config.yaml
n_layer: 8
d_model: 320
n_experts: 48
experts_per_token: 3
d_expert: 128
d_shared_expert: 0
activation: "swiglu"
moe_layers: [0, 1, 2, 3, 4, 5, 6, 7]
router_score: "softmax"
normalize_top_k: true
routed_scale: 1.0
balance_loss: 0.00205
balance_bias: false
router_logit_norm: 1.5
init_std_router: 0.0177
lr_router: 0.000951
n_head: 10
n_kv_head: 2
head_dim: 32
vocab_size: 8192
norm: "rmsnorm"
norm_place: "pre"
norm_eps: 1e-05
positions: "rope"
rope_base: 11000.0
rope_fraction: 0.25
qk_norm: true
attn_scale: 0.177
tie_embeddings: false
parallel_block: false
init: "normal"
init_std_qkv: 0.0192
init_std_o: 0.0192
init_std_up: 0.0192
init_std_down: 0.0
optimizer: "muon_variant"
lr: 0.0138
lr_mult_o: 3.0
lr_mult_down: 1.5
beta1: 0.93
lr_head: 0.0059
warmup_steps: 50
schedule: "wsd"
decay_fraction: 0.791
decay_shape: "linear"
final_lr_fraction: 0.0
batch_tokens: 131072
seq_len: 256
doc_mask: true
train_tokens: 740900000
steps: 5653
dataset: "wikipedia_en"
Below are experts of layer 4 (counted from 0) of a mixture-of-experts language model. Rows are named gate (a neuron's input weights, with its number), up (a neuron's input weights, with its number), down (a neuron's output weights, with its number) and show model dimensions 240-319. Each number is 50 + 15 x the weight over its row's rms, rounded and kept within 0 to 99.
Before each expert's rows: a language model's description of what the expert responds to. This comes from a sample of Wikipedia text that the model never trained on.

# expert 9
Determiners and possessives. Articles, possessives and prepositions beginning noun phrases in running prose, such as the, of, his, their, its, plus possessive 's after names.
gate0:49 47 63 53 38 62 52 29 99 49 41 47 24 50 45 67 39 54 69 53 46 43 28 58 26 54 31 79 52 23 53 64 20 43 82 34 65 36 66 60 65 74 40 42 34 60 48 38 40 39 48 54 27 67 92 41 78 31 59 52 53 53 26 16 58 77 48 42 38 38 58 66 38 90 44 52 44 49 70 44
up0:51 52 12 47 35 56 67 64 50 73 38 39 24 67 30 26 49 57 59 33 49 40 58 09 41 47 72 44 66 48 31 43 36 68 80 47 46 64 35 58 27 53 46 39 40 14 35 62 65 53 57 82 46 58 58 69 69 58 32 50 55 55 68 40 13 23 58 51 74 64 55 51 50 47 69 24 42 23 57 64
down0:60 41 64 46 52 36 29 61 34 44 39 51 65 70 60 86 52 35 56 83 70 50 47 55 49 57 10 45 44 74 64 76 56 52 48 69 20 53 59 62 52 55 28 34 83 69 35 30 23 35 38 51 60 33 41 33 46 44 58 28 55 41 41 25 63 46 43 40 18 42 52 62 55 70 44 42 58 43 47 50
gate1:30 44 41 68 12 67 60 59 69 43 75 40 51 56 47 64 53 50 55 62 49 29 36 48 39 71 47 53 48 53 40 55 37 59 60 32 66 35 54 47 44 72 19 67 29 67 41 69 42 65 41 48 72 21 67 48 39 42 41 80 53 61 19 65 34 36 50 36 62 56 41 69 36 45 42 49 62 41 28 48
up1:42 58 55 50 25 61 39 80 54 61 58 21 48 50 54 67 53 34 28 46 30 47 54 51 60 54 39 72 50 37 51 72 51 60 22 81 34 55 64 50 46 49 45 60 49 67 74 47 77 63 30 42 45 42 00 76 51 34 27 68 78 48 69 58 68 62 63 68 75 52 54 38 47 68 60 73 75 44 59 46
down1:39 55 67 82 57 37 45 64 40 57 33 57 74 78 67 71 54 39 15 79 40 42 61 58 63 32 39 50 66 55 50 57 61 58 46 51 53 76 31 61 21 20 50 66 42 29 35 38 39 69 57 57 00 42 43 52 47 43 49 52 65 52 73 57 57 56 41 39 31 43 62 35 53 66 37 26 75 13 61 34
gate2:47 67 60 34 70 41 45 51 44 63 60 65 63 60 53 40 58 46 27 50 65 59 63 66 68 52 60 68 71 53 57 41 52 26 52 29 63 24 44 44 56 49 47 55 62 46 28 81 44 59 46 46 41 87 70 43 59 74 15 36 48 54 37 31 35 59 61 46 74 34 52 31 26 47 58 36 41 52 40 50
up2:53 16 42 64 19 59 70 43 60 42 73 10 56 54 47 63 52 61 58 19 37 21 53 29 26 50 63 60 25 59 36 99 22 71 43 60 38 44 62 52 39 60 29 53 38 58 67 49 35 35 66 47 37 73 52 66 53 35 50 41 41 36 44 67 55 50 43 44 49 72 65 44 83 45 36 55 69 47 39 58
down2:22 53 34 51 57 47 46 76 52 51 53 36 38 44 26 64 08 51 68 55 67 78 72 12 53 64 71 69 61 32 69 47 56 77 82 30 45 40 39 83 69 61 43 41 54 71 25 58 39 58 66 71 62 49 74 56 28 42 75 36 31 53 46 52 35 69 50 26 48 54 42 45 46 36 64 50 46 38 37 54

# expert 45
Latinate middle syllables. Mid-word syllables of Latinate words after prefixes, like Inqu-isi-tion, co-ali-tions, Em-ira-tes, div-ers-ity, infect-ious.
gate0:64 64 74 22 53 53 71 30 45 54 64 21 58 38 34 48 41 48 65 49 61 46 56 65 65 45 54 57 63 36 46 57 30 48 49 51 68 43 53 67 64 38 45 54 35 72 19 37 60 38 55 36 31 59 27 76 35 54 55 10 41 37 39 33 46 21 33 64 29 44 51 40 64 75 60 72 42 67 71 41
up0:45 17 64 55 62 69 48 54 68 60 34 28 60 35 66 34 43 70 61 70 37 46 35 51 49 53 49 57 76 50 51 49 87 51 53 65 21 26 45 38 38 64 50 51 55 51 41 62 64 36 50 89 54 87 57 38 28 80 44 48 39 58 39 46 49 59 31 35 75 31 90 71 40 56 55 38 47 38 63 55
down0:10 49 26 41 73 75 52 45 51 48 41 09 44 63 33 41 58 42 40 65 49 54 94 57 27 47 55 58 73 35 43 36 59 66 60 58 18 43 61 41 57 59 47 42 61 37 30 41 70 59 94 21 61 58 69 39 46 48 57 31 46 68 41 27 56 51 58 37 70 20 46 32 57 69 64 47 90 53 46 55
gate1:79 45 44 63 68 31 49 58 54 41 75 38 77 41 44 66 44 38 44 35 66 63 49 50 43 54 55 57 44 45 41 30 62 46 26 43 54 29 48 65 40 46 29 70 57 15 33 43 48 50 55 66 83 59 60 50 20 59 70 51 30 60 62 46 52 48 35 34 46 37 62 58 32 58 72 41 46 53 42 64
up1:43 69 26 57 37 51 30 35 65 40 41 78 58 71 66 58 71 70 47 93 53 58 43 52 54 44 49 31 09 64 83 79 38 61 41 78 32 56 26 39 50 48 52 54 30 51 71 75 42 53 56 37 38 46 39 33 44 64 38 72 75 41 62 72 48 28 61 52 44 45 38 70 53 44 41 34 70 48 49 36
down1:53 58 34 59 56 78 65 46 62 32 54 45 33 58 55 31 57 26 52 41 47 33 00 66 29 59 52 50 55 27 58 64 45 52 58 57 50 53 70 63 42 45 54 68 58 71 43 47 67 53 55 67 44 45 48 61 78 40 70 93 48 34 54 64 09 35 60 48 66 47 38 35 46 22 41 66 30 76 58 54
gate2:69 52 37 35 55 71 65 47 57 80 35 31 36 52 46 61 34 27 36 33 29 75 42 53 51 36 52 62 55 58 75 26 60 52 47 52 63 33 59 50 58 58 51 58 33 62 49 55 47 45 53 28 76 31 38 63 34 62 59 41 47 30 53 27 63 40 63 34 55 29 42 34 62 66 43 58 62 39 68 57
up2:64 45 57 45 44 57 57 65 60 58 73 60 57 75 61 51 70 47 52 31 47 26 27 57 43 45 19 71 41 34 56 45 47 48 60 50 69 70 56 78 36 61 57 52 56 39 52 83 70 72 45 56 55 48 52 57 64 65 86 34 58 45 51 58 45 76 60 37 49 23 47 61 41 76 49 74 51 37 69 41
down2:49 37 60 30 43 44 57 63 42 37 65 30 45 41 37 37 50 45 49 38 42 51 32 50 47 71 54 67 70 60 82 39 63 23 66 33 65 64 49 41 62 14 68 54 41 35 41 56 58 45 71 36 71 72 46 78 37 39 24 45 44 59 34 52 59 67 40 45 65 64 57 65 68 81 49 48 59 27 41 37

# expert 1
Table cell separators. Pipe characters between cells in Wikipedia tables of sports stats, awards and lists, plus some semicolons, colons and closing parentheses.
gate0:33 74 43 44 31 92 46 35 86 61 36 77 45 32 53 63 59 66 38 49 26 33 30 50 78 42 53 16 44 64 61 51 29 36 26 69 50 18 39 54 55 25 65 43 64 50 33 67 25 71 51 56 58 41 53 34 53 72 71 20 62 32 81 50 29 45 26 61 45 24 24 44 48 47 32 53 53 33 34 57
up0:45 45 55 47 61 51 34 35 59 15 56 50 52 36 35 78 52 58 66 70 35 24 71 57 79 76 46 45 16 50 52 42 61 35 78 54 55 38 73 66 44 87 68 69 38 30 29 52 39 55 60 59 52 28 58 57 72 70 73 25 26 69 55 58 67 54 38 65 37 51 51 67 54 57 52 50 19 46 40 93
down0:60 48 59 61 67 47 45 61 41 56 75 35 50 78 47 75 82 51 50 48 28 48 52 38 44 79 66 46 25 38 53 63 42 12 77 74 56 40 66 68 47 48 59 55 73 69 38 50 47 78 39 56 52 48 47 47 57 69 11 51 57 42 19 66 19 48 31 36 62 42 41 39 23 64 33 40 32 48 41 44
gate1:50 47 35 56 65 51 44 39 36 55 59 64 24 40 48 47 60 31 42 67 74 50 29 55 54 41 41 79 66 56 58 39 38 43 76 79 61 49 66 53 71 40 34 37 26 39 35 05 37 49 20 74 60 40 60 58 62 64 39 53 36 62 36 35 62 32 65 68 64 87 57 48 52 21 25 47 60 57 80 49
up1:26 64 55 50 54 42 49 61 55 21 51 62 63 38 32 26 46 25 32 57 58 63 10 54 45 32 49 37 70 55 61 46 34 53 57 51 63 43 27 30 42 82 26 40 48 44 73 43 59 29 42 64 33 46 75 36 43 55 40 60 50 63 52 26 42 56 56 38 81 55 51 59 51 58 59 52 46 45 53 58
down1:41 26 52 44 35 52 60 61 45 32 67 44 83 37 35 42 21 24 25 40 48 62 65 52 31 36 52 60 58 61 50 49 51 58 55 60 66 31 56 41 33 69 72 53 28 40 73 43 49 51 43 53 62 43 15 25 34 39 52 42 12 39 54 34 53 27 41 41 38 61 66 14 56 50 61 49 66 42 43 63
gate2:67 40 46 36 63 45 49 14 38 44 56 27 47 44 48 82 41 63 37 20 69 52 42 39 35 63 43 58 69 52 67 22 44 71 61 47 29 34 35 58 56 60 49 33 30 41 53 49 72 54 71 58 54 62 64 37 41 29 81 88 52 42 29 64 18 40 65 72 36 44 45 31 64 72 56 48 24 63 28 31
up2:49 14 26 36 62 56 64 34 43 31 51 34 48 27 45 47 39 52 51 53 87 35 58 44 27 75 38 51 50 49 79 22 32 62 47 54 45 34 35 53 30 39 85 41 47 59 78 74 67 71 54 75 56 31 66 37 70 49 69 68 55 15 58 57 18 35 42 73 36 36 53 48 47 61 35 50 29 70 48 46
down2:04 82 72 30 39 58 64 57 50 59 47 38 69 36 65 39 36 42 33 75 70 47 74 59 49 36 35 13 54 43 49 22 58 48 22 54 67 75 47 69 59 52 52 48 35 70 38 89 76 46 51 57 35 64 73 41 44 66 51 19 52 43 89 33 80 41 71 48 84 51 50 36 45 75 40 36 47 37 63 43

# expert 6
Prepositions and relatives. Prepositions and relative words opening a phrase in running prose, such as in, to, of, at, which, who, during.
gate0:58 63 38 50 57 35 55 48 67 45 44 62 48 47 63 60 64 22 43 47 44 66 57 42 66 61 58 40 52 74 39 60 62 47 49 46 40 50 76 60 63 60 33 69 64 70 60 43 37 42 58 61 43 61 69 54 18 45 42 62 39 42 37 12 38 84 63 52 49 51 70 41 53 40 35 44 42 67 56 74
up0:52 78 40 94 60 45 39 79 64 46 11 67 46 43 70 40 37 40 53 36 51 53 47 72 54 72 44 59 64 39 78 45 29 71 54 51 45 62 70 46 52 25 42 54 46 59 62 59 62 43 54 41 19 66 40 50 39 72 55 52 51 47 57 45 67 47 59 45 39 29 60 49 53 33 39 47 50 82 21 42
down0:58 28 44 50 65 43 51 59 54 49 71 59 42 45 62 69 73 47 58 61 63 59 51 37 17 48 40 78 39 47 38 45 70 42 32 51 74 39 45 54 32 63 69 33 58 38 64 55 35 51 74 51 52 38 32 74 53 53 39 67 49 47 60 35 53 51 88 46 60 55 43 45 40 66 43 54 72 44 36 63
gate1:62 34 70 45 44 48 62 49 49 72 61 47 64 36 65 45 46 35 52 46 31 59 66 24 52 24 28 40 69 54 49 47 56 51 61 19 68 29 62 38 30 34 55 57 54 64 35 61 65 22 64 59 56 54 55 39 48 35 56 82 62 55 37 37 43 52 54 56 49 64 31 45 51 59 62 50 67 50 38 43
up1:51 66 17 46 60 53 37 60 47 53 56 39 86 53 58 30 81 50 61 75 35 48 50 73 60 56 37 45 54 51 46 29 59 51 33 35 48 27 43 69 34 41 45 34 30 53 52 49 38 46 57 64 35 62 33 29 38 26 50 30 51 42 31 39 25 25 44 51 44 45 61 51 40 64 51 66 50 48 59 45
down1:33 42 87 43 65 26 56 45 75 12 51 47 30 69 76 74 58 63 30 53 56 33 56 39 59 55 52 48 44 72 59 31 26 45 40 43 43 42 64 40 48 52 68 66 46 55 45 41 39 62 69 55 59 41 61 56 60 60 45 49 40 54 44 76 73 68 69 63 52 81 55 42 49 63 49 55 54 51 55 23
gate2:44 56 57 53 21 49 59 35 19 55 32 09 30 24 56 59 58 29 53 38 54 36 51 49 18 49 11 29 42 53 41 60 44 55 63 61 48 57 59 61 38 36 32 21 64 38 40 62 57 44 36 79 37 62 38 49 43 36 54 14 38 45 68 36 49 59 42 34 51 50 32 72 40 53 36 71 55 52 54 38
up2:40 44 39 46 53 41 56 48 25 51 44 53 49 49 81 73 80 42 39 42 33 39 59 47 45 60 50 40 71 57 73 69 62 21 51 65 55 62 50 31 56 59 46 30 37 66 53 47 15 45 57 30 68 58 58 56 49 15 52 44 46 29 58 49 36 77 70 28 75 50 43 66 44 57 56 55 68 59 44 50
down2:55 50 53 62 68 29 47 31 60 56 48 01 27 47 73 37 09 44 13 44 65 56 55 61 43 56 45 33 52 50 53 49 58 54 37 35 83 60 66 53 34 28 62 63 72 35 52 48 43 68 38 58 39 53 66 47 49 36 55 46 05 42 22 50 43 36 21 35 63 78 43 75 57 32 44 74 47 67 34 41

# expert 28
Table pipes and section headings. Pipe separators in wiki tables, equals signs, and heading words such as Early life, Personal life, History, See also, Career.
gate0:58 52 61 30 40 31 68 55 48 55 90 65 56 38 64 63 62 54 21 46 51 36 47 45 57 46 19 71 49 43 36 46 15 26 50 57 59 47 30 46 33 58 13 17 43 63 62 53 63 58 31 56 27 53 44 30 74 75 31 55 63 65 59 47 51 65 60 43 42 47 63 52 63 44 38 30 66 49 31 45
up0:62 44 59 15 40 25 38 71 46 60 33 64 73 33 60 48 43 26 62 59 57 40 55 70 55 48 35 37 45 76 36 48 50 28 45 33 44 77 60 75 32 47 28 51 65 75 50 49 52 49 50 64 37 55 16 42 56 50 35 81 49 48 47 64 54 50 64 75 34 59 62 54 54 76 30 51 66 64 81 26
down0:34 81 70 48 53 73 73 51 54 43 67 61 40 60 48 42 86 40 22 30 55 70 26 36 45 34 70 57 52 43 48 61 81 47 41 37 00 47 49 66 50 42 49 38 58 50 25 38 47 32 88 49 43 58 41 66 60 83 52 59 34 36 38 56 48 29 52 48 63 46 17 36 51 53 35 57 49 44 57 29
gate1:50 73 43 33 66 54 54 39 47 39 31 49 40 55 20 55 33 48 33 58 41 49 39 65 34 21 41 58 60 22 47 52 50 51 42 75 38 54 56 62 39 07 60 46 38 44 76 68 64 33 33 63 35 42 57 50 63 48 63 32 60 66 68 56 59 68 69 35 51 09 37 50 58 32 45 59 64 59 85 15
up1:55 43 47 45 39 66 33 60 57 55 60 54 42 42 46 61 38 29 66 36 50 58 48 70 37 68 60 26 58 48 29 43 22 31 66 32 74 69 63 43 36 55 37 57 72 66 43 60 52 50 51 26 75 63 38 58 67 44 64 51 63 55 70 65 32 50 46 62 50 75 41 66 52 54 40 31 21 09 61 66
down1:28 30 61 63 41 61 39 29 37 35 42 26 26 49 56 45 40 53 44 50 65 40 41 39 59 56 46 33 65 59 58 54 66 59 47 39 44 58 46 42 49 71 08 51 70 37 51 26 35 51 62 63 57 40 59 72 62 41 50 40 32 29 38 52 58 66 38 54 55 49 38 63 77 68 43 46 60 60 39 37
gate2:51 64 54 53 55 34 53 54 49 58 78 36 50 24 44 45 71 68 39 34 52 55 38 59 52 36 45 59 47 30 54 50 58 46 60 41 31 50 47 36 39 40 55 46 62 72 68 79 46 58 40 13 32 39 50 50 59 28 27 43 64 27 51 31 40 51 68 28 39 43 75 62 50 55 54 47 46 94 54 27
up2:59 53 80 61 43 51 44 60 48 46 51 49 46 57 58 31 45 59 23 49 77 53 52 74 73 42 39 60 64 60 71 54 50 55 55 38 41 30 46 18 59 83 50 52 51 66 42 68 58 72 44 31 68 66 34 58 56 52 32 81 50 45 55 36 36 77 74 67 71 55 61 48 76 48 27 68 28 50 54 53
down2:70 40 43 20 58 17 46 25 38 52 72 43 56 75 78 36 51 58 48 62 50 56 53 67 37 62 80 44 27 22 45 75 41 69 45 58 67 59 16 66 49 38 46 40 41 57 41 40 37 39 55 47 50 55 38 63 55 55 38 48 39 56 57 64 72 69 47 63 36 54 39 71 53 84 42 33 72 59 30 32

# expert 26
Mid-word syllables. Middle syllable pieces inside longer words and foreign names, such as ti in Sensational, si in Neoclassicism, din, nis, ić.
gate0:56 69 37 51 58 38 34 67 40 67 34 61 30 55 68 73 49 70 31 81 42 59 62 29 49 51 59 56 66 58 48 41 45 57 19 34 85 54 35 46 52 43 64 43 65 52 31 71 49 63 71 86 42 67 35 67 36 61 55 46 80 45 43 27 74 13 32 52 52 51 44 28 47 39 49 82 57 44 47 57
up0:63 79 46 51 69 25 49 62 33 29 40 60 54 49 45 54 57 51 29 77 36 57 52 36 63 74 52 50 45 57 49 45 33 67 12 64 57 23 36 44 66 57 42 39 49 42 72 76 30 65 56 47 40 64 28 66 68 54 45 38 50 50 51 65 68 40 41 60 53 74 42 40 77 51 60 28 44 35 82 67
down0:40 29 83 71 63 28 37 58 59 84 37 60 53 57 38 49 59 54 52 52 57 35 63 50 53 66 63 45 52 52 65 36 65 50 35 71 71 67 79 70 58 66 51 29 56 47 53 65 55 63 79 33 38 70 61 55 37 60 52 52 50 59 65 33 44 48 48 63 41 41 30 32 45 81 57 41 27 47 74 51
gate1:35 57 66 63 52 53 50 77 44 46 55 56 30 34 50 66 41 44 64 58 34 46 38 47 61 52 61 40 54 47 33 56 45 24 54 44 47 12 69 43 73 73 62 34 21 41 46 25 48 62 62 43 51 36 84 62 31 41 32 26 79 65 33 16 60 39 60 29 52 72 40 36 49 42 70 41 28 45 43 39
up1:67 16 76 56 42 37 63 56 24 26 28 45 58 52 78 34 55 62 58 39 60 34 45 25 59 41 86 56 36 46 50 41 54 20 51 48 67 42 45 32 30 66 51 73 52 49 44 49 48 69 18 18 22 70 70 52 55 46 49 43 40 63 46 54 72 47 54 68 36 40 32 52 78 54 42 58 84 44 45 53
down1:51 52 59 43 57 69 55 59 37 74 40 38 18 72 39 69 62 70 49 81 52 44 48 35 69 68 39 54 52 45 63 63 60 33 90 29 61 18 34 42 48 40 59 49 26 46 57 49 47 30 33 52 60 61 52 50 70 72 41 55 52 41 50 28 50 82 80 70 63 52 39 52 19 58 62 39 50 14 59 54
gate2:65 49 54 52 62 57 84 64 39 50 70 48 45 59 51 53 52 31 56 34 45 49 61 55 58 56 53 63 48 49 72 44 69 56 36 68 38 32 66 53 37 78 57 60 27 44 53 46 57 16 51 78 65 46 44 22 60 54 53 00 60 56 61 70 69 32 48 55 86 55 31 36 46 64 42 54 68 41 79 31
up2:49 30 54 77 38 56 60 60 63 70 20 27 64 36 68 35 31 71 32 47 47 34 65 57 46 69 57 59 29 09 52 57 51 47 28 42 65 59 36 15 68 22 61 16 40 64 43 52 31 46 73 34 42 70 20 51 53 43 58 58 48 52 58 82 33 48 46 57 27 54 52 84 54 52 43 40 52 63 49 52
down2:49 72 64 36 52 50 25 23 61 51 26 47 47 30 43 30 43 49 40 51 37 51 76 74 54 60 34 24 47 67 53 51 46 47 43 34 50 59 28 41 17 55 44 45 56 32 20 50 56 62 42 42 49 68 79 38 46 28 80 42 23 57 57 51 47 46 37 34 53 69 65 45 58 40 48 40 44 39 48 56

# expert 8
Subject pronouns and names. Sentence subjects, mostly he, she, it, they, who right after which or a clause start, plus named and nouns like song, story.
gate0:48 56 60 54 35 47 52 72 16 64 37 49 45 51 72 53 35 24 54 40 66 62 60 76 37 42 41 54 58 50 54 51 52 58 23 67 61 40 46 56 49 49 39 76 53 45 62 31 59 71 40 49 41 40 63 43 56 42 46 63 60 82 38 92 25 41 75 48 79 57 59 45 26 47 49 54 52 57 48 49
up0:50 50 33 47 44 69 53 39 38 53 44 95 40 52 21 50 50 59 41 54 36 47 44 72 59 26 44 51 54 38 70 54 45 71 71 46 30 61 36 42 36 39 69 54 35 40 29 51 37 26 52 52 55 35 33 43 57 73 50 34 51 26 39 45 70 55 41 46 51 41 71 47 65 50 41 60 54 50 47 52
down0:50 41 60 56 50 59 18 39 53 58 73 46 37 50 46 70 51 55 52 29 49 58 66 47 35 60 90 51 53 56 45 64 39 44 52 36 40 31 41 58 58 36 57 42 82 37 70 55 24 53 34 38 36 39 35 59 66 58 25 67 41 35 36 60 32 45 72 37 49 56 47 31 69 48 40 36 27 69 22 48
gate1:41 64 48 31 61 76 46 52 11 44 58 43 48 51 37 00 57 53 72 27 45 33 42 61 55 62 42 46 44 58 54 44 34 40 32 42 79 60 75 56 34 24 70 35 39 55 66 56 58 37 45 61 49 30 67 51 16 46 37 36 22 36 54 35 46 47 39 51 23 64 47 46 32 39 43 80 73 46 50 46
up1:36 62 38 55 54 54 45 50 47 54 30 49 44 54 68 56 61 44 39 36 44 32 46 49 30 53 54 46 46 47 36 23 58 38 33 65 84 65 56 48 49 68 45 60 36 58 59 34 54 25 28 43 74 23 86 54 22 45 50 34 27 65 48 56 40 60 38 16 36 46 53 72 60 83 28 71 41 60 57 78
down1:26 43 48 65 43 44 48 64 24 60 37 55 46 61 56 68 53 44 55 28 46 43 50 60 53 57 46 57 38 46 63 44 13 52 46 58 76 52 37 72 21 42 65 67 41 48 49 63 34 62 54 65 48 56 41 45 55 45 57 36 59 45 33 61 83 50 55 56 40 51 32 48 57 68 49 48 57 56 51 35
gate2:39 90 46 51 55 51 71 43 61 55 55 49 32 70 51 38 74 30 34 49 42 57 55 40 57 61 46 30 59 64 77 46 43 55 30 59 76 26 59 29 46 27 52 39 52 39 50 49 55 32 53 25 73 52 41 17 41 29 39 48 57 11 53 40 36 38 41 42 39 52 62 56 51 58 47 65 26 61 49 81
up2:58 63 36 53 62 46 60 56 71 53 60 64 38 51 58 40 82 54 53 38 62 52 33 36 29 38 36 34 89 48 38 67 52 55 43 41 67 29 60 57 40 54 47 59 50 41 42 50 45 14 50 42 43 59 43 22 42 45 32 44 59 32 40 40 40 63 27 52 19 44 29 44 80 42 47 62 53 37 36 73
down2:47 37 22 64 69 23 42 86 51 41 56 35 52 55 70 62 39 17 60 74 59 38 29 60 35 52 57 51 46 46 44 62 60 50 16 65 22 70 72 24 52 39 33 58 51 59 54 49 58 37 42 63 50 40 45 39 67 39 51 53 52 42 47 23 62 71 39 15 50 38 57 62 46 52 65 33 27 25 36 75

# expert 10
Table pipes, foreign bytes. Table cell separators at row starts, list dashes, and raw byte pieces of non-Latin scripts like Chinese, Japanese, Hebrew and Greek.
gate0:60 62 66 51 62 57 52 49 52 39 51 64 18 44 40 74 67 40 70 44 27 66 61 20 80 45 61 53 31 61 31 41 54 60 65 38 17 29 81 76 61 30 45 30 78 49 47 45 57 51 51 31 43 49 54 39 69 25 43 32 50 37 45 49 75 49 69 45 52 50 11 38 36 71 51 47 60 65 33 46
up0:19 40 30 58 45 27 45 47 48 60 54 52 75 66 47 28 40 46 20 65 42 59 44 75 19 86 46 47 55 60 40 38 75 42 37 56 92 70 22 34 32 70 57 44 16 50 68 42 58 58 48 48 64 41 28 83 40 75 30 66 59 63 45 59 46 53 52 38 53 49 62 57 50 46 58 67 47 39 61 53
down0:59 55 51 24 34 49 41 60 39 52 46 33 55 22 51 43 79 39 84 38 25 48 47 63 46 45 48 36 35 38 47 58 55 51 74 49 54 46 56 86 51 41 45 43 55 35 45 66 43 33 57 79 46 53 42 46 39 29 35 48 87 41 37 51 55 47 30 62 64 49 64 42 57 43 41 35 72 61 59 53
gate1:58 77 54 41 63 45 41 57 49 47 71 59 22 56 55 30 77 46 55 48 58 20 74 54 46 72 41 37 48 55 38 41 65 32 51 54 63 40 69 39 49 21 28 54 51 67 33 68 49 53 76 23 70 89 27 29 45 44 42 68 44 58 58 66 40 74 53 29 55 38 48 94 67 58 65 50 53 49 37 41
up1:48 25 66 35 67 73 48 40 38 52 61 47 65 52 73 53 72 48 19 38 40 31 70 66 34 50 34 30 47 35 46 34 54 62 23 53 53 53 61 22 51 28 35 73 19 52 48 38 45 49 54 44 15 54 54 42 74 47 41 20 43 61 49 58 70 88 77 38 49 36 36 70 72 42 57 36 28 33 00 57
down1:62 36 62 54 76 49 67 65 51 77 57 75 38 83 44 39 47 30 54 63 75 34 76 65 54 51 39 52 34 45 42 42 53 40 47 44 27 54 53 42 34 46 46 64 37 58 42 57 49 33 58 48 41 44 63 65 43 35 59 40 70 72 70 53 46 92 58 83 31 13 49 43 43 42 32 45 58 40 45 72
gate2:54 50 83 55 35 47 36 63 35 31 61 96 48 45 38 59 68 56 27 30 33 40 16 54 66 46 62 54 18 66 59 63 62 55 52 45 32 54 70 42 45 62 41 55 69 74 45 45 61 94 62 60 67 59 44 79 61 64 61 31 61 44 37 50 64 35 61 59 25 81 57 62 43 43 28 25 67 67 67 55
up2:21 28 28 43 63 57 45 39 52 59 52 55 18 36 21 41 37 51 35 79 59 55 42 38 54 60 27 51 73 73 62 58 56 64 22 55 34 23 48 74 54 40 31 62 44 35 38 46 50 66 59 49 35 50 79 32 65 43 45 57 79 58 42 47 31 65 05 61 57 60 39 37 51 42 56 71 34 42 45 41
down2:36 62 11 76 66 45 34 51 47 44 67 60 56 52 48 29 61 52 21 48 52 30 33 28 68 53 39 52 38 54 79 44 25 60 18 48 38 41 36 52 48 42 50 51 36 67 68 24 58 52 37 37 40 29 56 18 50 36 49 64 66 58 34 68 39 67 85 23 43 31 36 57 53 48 51 39 50 39 72 61